From a checkpoint of a small mixture-of-experts model trained on Wikipedia: 446M tokens.
Below are experts of layer 4 (counted from 0) of a mixture-of-experts language model. Rows are named router (the router's row for the expert) and show model dimensions 0-127. Each number is 128 + 24 x the weight over its row's rms, rounded and kept within 0 to 255. Numbers have three digits each.
After each expert's rows: "mostly gets" lists some tokens that are sent to it at least half of the time. This comes from a sample of Wikipedia text that the model never trained on.

# expert 24
router:175135140121148145188127123133159137155146135140121131134093137104170140106102146161137130131124164134126174137106101159153118146139127091133105100103132103112154127143115147146097121132162105110101143113106113174156137121085124115114139124116152109126141136172111081093132107171108078100140076118097139135184152130107164097132156140132119162123116115138121161128116155149187142077140
mostly gets: "ha", "ko", "hi", "ji", "co", "ö"

# expert 7
router:182138143139142149137130127131149147112173120128115181133120140109135136100072175132122167151136113137112213136123091156130099147135132106126078110145114150109143127155106112145138117145153083128110117118141140162118116101139160106119153112086138104145134126160127112088150121128089101115144093124140141124158155146124130080138136163138122107089126108110122147094150172109187145102122
mostly gets: " b", "ga", "pi", "ta", "cast", " bo"

# expert 57
router:143089068088114073131154127105130135103062140103158112109120144104109126116148126159149067102135138126140153108148115125154110132114105109109111120148104144197147159147138108152099114102138100099116130094090101103134137109100131113121141158109121116148161123130143159108127140116104110099140124118183149135143152146166148134113113098123141143106145103164122156153093110098147173121099
mostly gets: " Pi", " Port", " Pat", " Pa", " Dr", " Per"

# expert 39
router:100126158134126130119163153117185122103182120135147106096127156102111143125112113145113096124127157145129126103117100144124115130152095126064121089143091092157133193171122102125124085138133116117104163115150149094156108089110163114121164158122132108173155172148149107132135097142108126086148135109144144121140157145126130148097160087141109141127137116125111122116171127131153089103152
mostly gets: ":", " including", " called", " include", "​", " of"

# expert 40
router:123095090109117077156165127114131107105062131101152121094114145120105099108145127150153103102131141111142164112145122120163120130123099105125109096146090169160133168150111110167095113109137095105126143096104105104135125086092120104128157153113103112142162120122134150107100141119093105095144119133168137152134164150167144138117120107126113149109142091144124160170100116077156161122100
mostly gets: " event", " 2020", " being", " when", " 2019", " 2018"

# expert 17
router:140146136140129164193121120115122172137140104131158093103141144121140162087118165124100122142148171121100139100178099122135152210156114078142106110106109118134133146105131132137148139100180095120107141123130127168167133147104126137119154115152097114164122147159162105105101102106145141095126138151121139147131147116118138069143114107151143124100157121122097137121116174117161120124113
mostly gets: "tro", "write", " law", " music", "hop", " play"

# expert 8
router:128082094081127072140170116096134119099058128117147130093115134113115099127159126166153133107132143105136148105146100127152102136126093121130104138141103146155148175159098109165109106110130117097134120097109108123141129103091121115120158156121107124152162109128149155119107140126085103101146112133128140155140167154169156122119117108111125155107139090160127140138097118084157195124113
mostly gets: " Bur", " Bri", " Har", " Je", " Cha", " pass"

# expert 18
router:123114124146129154129137107102155176112113088088148112099136113120120166087112161147172158134127133093152118127170097134165081147121115129096089094126121081119120121147077090126128104113128124123135115108112130142138111142122123118164137146102141119115150120136152155123146123125102122129115143122113176173131158125167148081106166072188143126119134094170128134079130150114131161107111
mostly gets: " \"", " p", " Mc", " M", " Bro", " E"

# expert 34
router:163122186163130107132145101126130124133121106117121130132125186089145163139131140105147145099129144113162158112142118164114098140146113135129108124187112124130143144108108118132113108145162095088132130133128080116113110156120142104101168146126124109172149113129151159107110103142155115108110110178154176159128162102142130130100165122186090161081129136149115149081130121090129089122130
mostly gets: "-", "|", "–", "==", "−", "|---|---|"

# expert 38
router:133092062099113068155168114105130078108058123118148134100116160097089119123143132152168093110119136105133157113157114116164107145128082117126135139140095141168152148125099111162099115108136112104132139099102107126129125107103129120132138157091118115139154117110142149108120151093106117095121110126130136135154166131169168143113116116118120133117143099153121164135125125079164170128115
mostly gets: " success", " production", " new", " those", " development", " support"

# expert 47
router:133095067088112058154160103115127106123055134114155108109107138114106147129172118158151097125142140108137146112143102117153109136128092117122122140137092136151137168149123115158106109118140097098131127086108107096141130101107128123121131145118120100140160114114145151101094116140102107093142101135142135142140166148172156139094150102129123160102154100154128157158095117107150176123094
mostly gets: " San", " West", "Š", " Frank", " October", " Scott"

# expert 19
router:128156126137127100120171119132154141088174128132162111094131158095112126098117152118172143154132151133114129115151139139142120171132121103131117089133092094143127150117109080164149129122144113114116152115107107107139088097129163094107133127134137129173130109131157153131140124162120130129087108152097129202158120155179164146071157124148146116085155134136127166154144170108132096121111
mostly gets: " to", "–20", " into", " after", "–1", "–19"

# expert 62
router:164140118137148130144121120098163110117135116077149088087149130116120127111087111091105127162134142138140143103145118136103086158156092117102122105143116133126167141123146098120112143127105153112108129118121116146122134109122209128111158166115113129163172155173135077116125127098145057151134101117093115109130135150117118108136110128172137134085116132132068132134141179098142136127131
mostly gets: "ator", "om", "ip", "ant", "ular", "tor"

# expert 5
router:185153153104163147168119095100182111165117131089151118117097157116152109146112142147161131159087128118141129089140093126118132122147119149093128116115114150108157147111132133151112112114171133132069126138143131138152181109099153097087171148101145106122133128139139082091170127148109118111110070132087120119131134130160153071140136135129157147117160139148129135130132149125115144108116
mostly gets: "ñ", "gh", "ň", "ç", "bert", "tt"

# expert 16
router:112097090080113070130155125098137134095066144092151126108132148120088115121172110141135089130126145112127149128138107128152123160119078112128110125154106126157122168140118099165089087114138108096133140103106116085140137118112129110124151152109107089153166104118157150119124106117117101098121122115167124134151174139171156136115138118128122145112139115153120148161116118095164185104098
mostly gets: " II", " original", " British", " Roman", " William", " Division"

# expert 22
router:132090089100124086169168117103149111103064127113162104113118141120099122122142134167130105116145144102138154111154081127145099145133073119127120110142080161157144163146115108166105120099127107091137136102113097118131123114095133112119143156115131129147165134117154155110109121134090109102151124132133143150136171147177175150131114099119121139096144089157115143124121128097140181107093
mostly gets: " cover", " sub", " due", " contain", " same", " that"

# expert 60
router:143119118106154111146119088136139144112137102120124147109090105123120141103115155112172134143129160124121152102177142152121136138175129095109116090130138116108109168153106118149098079098127151089111105098121077099116114098141125113101142137128114061144134136156150130115119116162140135070105110134137146142147175110145177118117145170162133107126174098136113117175152133075139123152127
mostly gets: " 2010", " 2013", " 2016", " 2021", " 2024", " 2015"

# expert 44
router:125124128146191125158170123119118130069156116133122118144111125083129105106144097110138129131152109125139122121117115145111102150147119106114079130160091088155140149145120131145108121146159136115135167127121125138155152114098138075101147152106116094173155161160149058108098121172135138125109108154139154127135126142106138136089160090164123129121124092114117120160149136137164066151111
mostly gets: " been", " are", " is", " became", "Species", " was"

# expert 54
router:126108110115123112132168145136130150137171105119149081093101150089107117094103170120133126138114142122151143140150124134094074133156120103092085066137105138151125135118103130144065134083178124132149134141125122147161129096136157097115155144110136129181125115149155095123126154163118116117103119139069151126125113137155152102132129147130127120103147098134102152139159184102139099150140
mostly gets: " when", " about", " made", " than", " while", " did"

# expert 32
router:177096126136145123149122146073135132132157124093137158144095159123154113102096136101106150145106133119130143110143120140105132122116093130094111076117089094131126152154080135136117120076151107131089159125143124160138143128108203137099163156121134107126140111117130069118098163167147132147105105152129106120150128163143129067150114101141097151099129130118094139140139159117126123096109
mostly gets: "de", "ke", "ade", "ka", "k", "ism"

# expert 2
router:124110135154162162139146082096139158121131137131147132090138164104123111122142146140132174131126166098146107118125124126113099136133121098125142107156116145136159138130113121123132116083178125133131145075094089156127120114125150136114149159101110097136157133152136064119152093128119125118113088134062134136164110138118128129098148091177142132097132057123121112151148171136138082140088
mostly gets: "Career", "==", "Personal", " ==", "Species", "History"

# expert 52
router:138094103138158143167131124111119122106177120114135079112130122112118152129089112114122129131146174089138152128131126112136125122157120132092125119140126114116139144161115079156088123098179116142103158124113048146127156106137103119119157140078126139155147150135144107107164150132161096131109095112102128151138112118151115082129153121158134112075133106142081178140164164123152139127157
mostly gets: "ies", "ers", "s", "ities", "es", "les"

# expert 0
router:132123083109113050139161127121133104107095137124154086109125145128122104120201158138131089111118140108129150129140091120157104138121094136134129158139107144147128159146081109146093113110128122104120130093135120101152099105110131111125134149109117124147154114127152133107089141127078115119118122142168128131136163137153165146138100122098133135099135113154123137217089146099145140085105
mostly gets: " and", " but", " &", " or", " who", " while"

# expert 63
router:139084091128116082143167104114135111111063128117145106092105138113095105116153137154145109110145131114137165115140108124163112156132082110118111115145088147168133159138108097147103110111121100099131129091114112100126133100087119117131139147123116119157168136122142159114074136106103115085170102136137135148144155160172166132117143106114123152115148093159115163134114123103156180115093
mostly gets: " Bur", " Sha", " enter", "Š", " Al", " Nor"

# expert 13
router:133117156106171158134117126101117140117180123123168079110115151122104171120133125092142115123163138125135085094138128119151132127155087105119127079143098103127164118110125091146092132114131135112125122130113126140137140112118140055103137128113180091151144138125171109124137123157128121096147141132105123170123134128177193111140114125190126170110129102135148159107115140111132105093092
mostly gets: " in", " at", " con", "In", " from", " on"

# expert 37
router:141096126156123075152128079115134118100162123128142147081131152097118166123121167147174125129144142101119155123157084145109115135143122138135144140129129144174153140132117121167118090114129117117141137128110078098154141127133132104124154124113110073143124111126150146103123108173147115106084116126123176115178161138155175111125126122163148078146165078129132158088139111100104114119103
mostly gets: " 19", " one", " 18", " 1", " 3", " two"

# expert 51
router:197151091099152128156110127095139116118146088057118086091084130124164104125099163147158144170138137136098130110167137108107107130108106108111107126140094135139154141155118102138083101094137133107086114108114111148130161146086142112147137185140123095109134142139124137098117101167112115127099090151115134146126166128144126087113135138115169161119119115125107123120154132124111129109121
mostly gets: "é", "bert", " Francis", " James", "ć", "ý"

# expert 41
router:103112138157140180122123125105138156123110095144154181152113147109147131125142141157114163178159115115172126083131110133184132116142102091113092125127136105129146162141116108157128121068126117131097150117115107115133157112097151105105132156101151104114127121144122151144165113131124089116109138160156181153124158139144159105139136081172139178117153092119117142097171150116136130116109
mostly gets: " su", " mo", " ca", " c", " Su", " P"

# expert 49
router:128096146156127146182144118149109149124156131091125116105081133096146125123118117165124155122128143105123168090162099157114140148137144075128123125145155113134170125142121091131129158142099098123112130114125097137186123120123169135046124120154122136167152136151131109122107129155152111121117131115145171125133150149151141083100129144190104094146134100140111161110127140120147108137067
mostly gets: " south", " north", "JPL", "MPC", " young", "east"

# expert 33
router:134086115138149136167158111100121144143149130105174120146129153135121124119123164118122183175143150127125148103145083167122099110164100146126112095145116136128160113125096129175140133117146108123109130131148122160132163138137170135139176115144139111116135114135117049080114115162109082137080119132119111131147147122111128067129153106160159161111132124165123129146169171122149135105123
mostly gets: "le", "ine", "ain", "ch", "ple", "pe"

# expert 1
router:137086081097103077154162110103126095103049133099163124100118146103097109117147121150136078097135136105121167115146111123149114140128096123118134111124091126147142163137123111159103114111139091098116129091107110096142137107091136120121149162118125107147152129125147156117098111114125122089123121131138132129140170141169177156121110116107136143090154099158112164135126121099158171121091
mostly gets: " Best", " development", " Service", " win", " Group", " Order"

# expert 23
router:138085099094107055136157116104129135111056121109152125109103150102080121122147134162130128109130129123138157111136097131146116148137100130118112116144079169155140163140111116150097116104134111100112139103099121094155138105086135121120150141116109110146159123122141148107113133123105112108127099137156142138138169154171181138118123093119128137109151095160128164171120138093166171118094
mostly gets: " moved", " California", " Florida", " China", " sold", " French"

# expert 28
router:169119123123131149118144109117146138144173128125131089089121152114127150103094149143125143193146144100145138126102135145132117161162135123132082148163109115161130112185086094134125115110153139115098155123132091153128154060097164153084135114149167134147145153134154108121131135166117087105119118157116170156131139132152129083084107122147161104116131149153119151084127160117132125131125
mostly gets: "st", "ot", "ull", "and", "t", "nd"

# expert 26
router:123108130150175135145138093120159081086106093143138105140103138092112170107131144137147150158141137125107146104145093116149093151129133104137111117147107082107126134107120106154119135127112162105128121158112109174163112147087129106123128141116086105160149093148150141111139125133081142087092134162123182155162137141142147138116106113147159143078162078114116151142123120098124151097086
mostly gets: " re", " co", " first", " pre", " inter", " Co"

# expert 43
router:164129130129149129161126111111127169155156125109129133090135154126146143129072127148147109132079122103149118096112071153132102167175150094098119135163107109159097141106108086160118113124165135137125147122082128126122116150101134111124120201092145095170161125132140110096145111125150136111149115127102157153150143139140164105160147116106162105138118142106101155112167141093125125140095
mostly gets: " named", "a", " known", " York", "elected", "press"

# expert 20
router:140093092076118058153167110100130102096060127107159117113126143112100113112159138143144080122126154129132152110136111128152117151119091118120113124135087163171140173134118103146100125127130102104118130085117115097130132101100130119114137155121119117158163115130142157104089130107091121102159106125160147137136158146167146146130120108112132144117136099158126169157097126084156158120099
mostly gets: " member", " champion", " president", " leader", " group", " can"

# expert 36
router:128121157131147135124111145114157101113097156089144114091126137115125171127139157135161135115112119109169157102132129147119094149110104135131102080168101114075132162123083126121123088132129080091107124098102104122129135149117131120138128127129146100104158141150146120140121144099099094137085123137113133185132161126153151113098140105197093151063165130144107150090145133118132095107138
mostly gets: " (", " (19", "(", " \"", " (1", " (18"

# expert 48
router:139119152115118144139122134117160133089115122083119122106068131077165143117114173127150146134157153114128141152163140123153131153126113095138111124125108118103117128143112114140076096085179087073143141147140141168148122105133126118106125122109138125173117132118160132135157087139101103102112132144084199145130167116134159105097140135166126114096154103140096157102141150127114125132086
mostly gets: " sp", " Th", " w", " f", " b", " W"

# expert 31
router:141096047100121049149164127108139110110041130100153107107130125107125133115181134152130125106153141105129161119136105131147107139118105124125128128131106135179133166145106117171101116121134112102130133098119107113137139107101145117124152159118126106127166113125137149103121136104097117092133106122132145143150174147177167137108126126114126131126158110134117144155099137092160159132095
mostly gets: " design", " public", " provide", " local", " German", " organ"

# expert 35
router:137092068116111067149164123110137142110040129106143107113124153110095119121144131153120110126138133107123150100148113130141103154130089120127129130151083133150129169139105104175099123115124105105113130092114116090127136104087134130131146157111117120144158125137150159110110124114093103094134132116155134138143170152176165138108123098124123157107143083152118151141114122084144172122090
mostly gets: " pass", " tri", " creat", " −", " process", " Y"

# expert 50
router:127121133137126089166127117100104161094152100118140139122111112106118137103145133152188125094115154099140142099123080101145107123154078115124112103135091129074153159126073084137113123094110087081092144105128141104163147108096120078141177133125124120130148137118156107113122108124145112117117125102098136135121174113138163145131143144162106108098148150147128100130129170115167128097141
mostly gets: ",", "),", "”", "\"", ");", ")"

# expert 25
router:129088090104117065161174112116149112117029138121148132110112143100105125127131150156137109105137129124143147125149101132147120147129092128136111114132094148157138169141115114158100105116142113097127143096112106088133131106105137110131147142117115117149159147149163163114123117100115095090121118138153136158150168159161155146119115110112148158100136093144126149140111129078152176111089
mostly gets: " enter", " Ku", " Ta", " K", " Bel", " Va"

# expert 15
router:127088082112122085137163125099136144110051126092152105098107138103096127115139126152142107107131148114121163116152088129147106144120082123117124142148091139173128169141124115161090114113117106104115143102109107095117132107097135123125147150117104093131174110112169164112094125107104106095137122135152130145146174153165155149122114108120113142117128091156127160172116125108150168119096
mostly gets: " engine", " X", " type", " game", " collect", " match"

# expert 42
router:105114128128139123146198145144141170085145095117128142123123124120098145115107132136134146149144113091159124121135135164166109198104129086109098137114128101088149161120124118147117102128139122103144105108105112123163131068101131142091137159117156104108117164139134100100136086172147149139130120118152122163134170156136133096117130126207148112106123117148139113137125137106151074132135
mostly gets: "°", "′", "″", "%", " km", "^{2}"

# expert 59
router:134072166123197184136139095098138157071156127134143130104124158110172137118125155159115145140136165137128127102144138113161105127136110077104125145135144109138159141168126111123135109108129128131126141123127125142144128120117127119078146145115116110104171131141137128108131110107101131114133129144134172124147129198130141111104165118159162156104142096122092115107166159126122067105084
mostly gets: " Born", " Country", "Re", " Location"

# expert 9
router:141147101132131153143181121104150142106136098137121111077129133125112096090111123108131114181140112100119137120134125138124087161166102074119106113092066123113133139145103123157114107119163127141141132158137114175124114128153159126116143142125103120130185145179169060122128131155125120125143118118103164131143144112162110093111139118180173098119125097129128165141157143135140159147132
mostly gets: " family", " father", " book", " order", " Church", " award"

# expert 4
router:123119160139140098114177116131117120139119114127129091117135140111108104127088141169169099112160143102142133124123114131116123151129096140110074096132121117122126173128144080133110134083158114085109134044140089121154139135140134100118190115136155084159142193124159062113137139144149121124128135124146132134137165132173123150148132114140127116099130109136090130099156128119147117114137
mostly gets: " ==", ").", " |", "."

# expert 12
router:138087078110124067155167129117147127106073128116155124108116127109102112119132136155138088107136140103127168117153091143137099152116106122113124110157086164162129167138119111153105092111127106097128153085097106114134144098095142114124132154115117115144166120119151143098106138107090101099159145132157141148135157156163175151110121114113124146106145107157122146142095124100143180110086
mostly gets: " tradition", " Sch", " form", " region", " la", " issue"

# expert 61
router:141132138177143168130118134104118166134149131076137094114112164125132158142118121156116156173162171122145167138167112131164120127178122114085115110176131125144155133105152076144130138111132122089109138123141102140171152137138145101111137154130154139128140174142147137099135126123106099118148139156135170143151146138113107091147134117169153118124165125154084121074179131111123142127084
mostly gets: " imp", "ec", "par", "oc", "vol", "c"

# expert 21
router:140153101148172138157147099122175140124154133110105119107131137113083135128105153123104148138144122128133130091158128136136108153171136125121128097154080137138176119107143144141121114112136137131070138142110109179141144116136170070137158151134158105139137174171143068124136146139152121133150124156142110115146153148141128082110094134155137139126194143119130139118118158083177117096112
mostly gets: "ctor", "ct", "il", "ency", "spect", "pt"

# expert 10
router:110135155110127196157127123126162093165187125122151145120129140093143161122120109164101143129102159113140170118138111157122120132137117125062108136135103142100118148123109117137134135131152122136108175110078127185162116124123153117133123134124114112133134106179121126106159122109101120104120121169133180141143146171154160095145117109144154167150139101123122127088176142094152156103118
mostly gets: " part", " po", " se", "cu", " organ", "leg"

# expert 56
router:123090076116120079157172135110139129105060127114150113100128138108109100123136122163124136100129134099119165111139108114154108149122087124123118120133085137206133169146094106138095117101131112107125132089105118109131137098096129114122143149102123123141160112125132157112120178122093110087142109130145135136151169147167161140137110098128129127103145100152122145149124121082156166106087
mostly gets: " claim", " plan", " the", " make"

# expert 55
router:141166140138204178121111093080132136130147140142164106118121140129135132122122127106138092159156167134122135121137107132127121178172122099078072160155106139110126153127095119151116125123148138094121150122130115115130155141140124126138157158119151115133099138158138131121139123133101080134141109156090138131182150132156158067113137068123145149142146124167100138132156157117140141086129
mostly gets: "tri", "tra", "put", "vi"

# expert 27
router:159114102152172106182106133084130133115161130140136128112132149136139113140119132108130151154183152148091173082124116140108109135113099090133115131132130155133177147141097068150119100115128135085100116118138110128145146139080168101132146167095127069117129160129118082125122154135146130133164106126147120163146166120108118115127139088182173159132137096135115144155130141121135126118136
mostly gets: " States", " California", " York", " America", " England", " India"

# expert 6
router:146126133148194163152136115107137092132153108092157086116142142126159128107089120151136137153155148105126143091146096119165137145157124119120133126149139100080142153134138120130120117114152109113118179116124073172138138090079130121064137115117134143122139158113187107118137106148129126113099083150103132149158108117123113103137175100151180168136145124166096130140132121131135137121144
mostly gets: "ur", "un", "ex", "our"

# expert 29
router:124088066094131061152170122105133128104064129101139112115119144101123111124131125151127138109127127115133154103146094138157112142111080117135114134132081146162134172145110112165086115121135100117118129089095118109140145099099131113129155151095126111149157113146157151136096178126114099081141134131140132141145176151175157135126109110113128143108143100150116150139130129093160159119093
mostly gets: " war", " an", " claim", " a", " known"

# expert 45
router:133091089072122071142158118103146154100056117096157122122123155119120123115130134163133116096131150100133156095145112116142118151123081117123111113140088143180158151149107110159101121108141109083113131093122103108124133111090124115118132157118117110154171128126144152116100124108105113101129116137141144142135160155173165141114120101117117146095153103149133154148104119081156159098100
mostly gets: " Her", " An", " Jack", " It", " her", " James"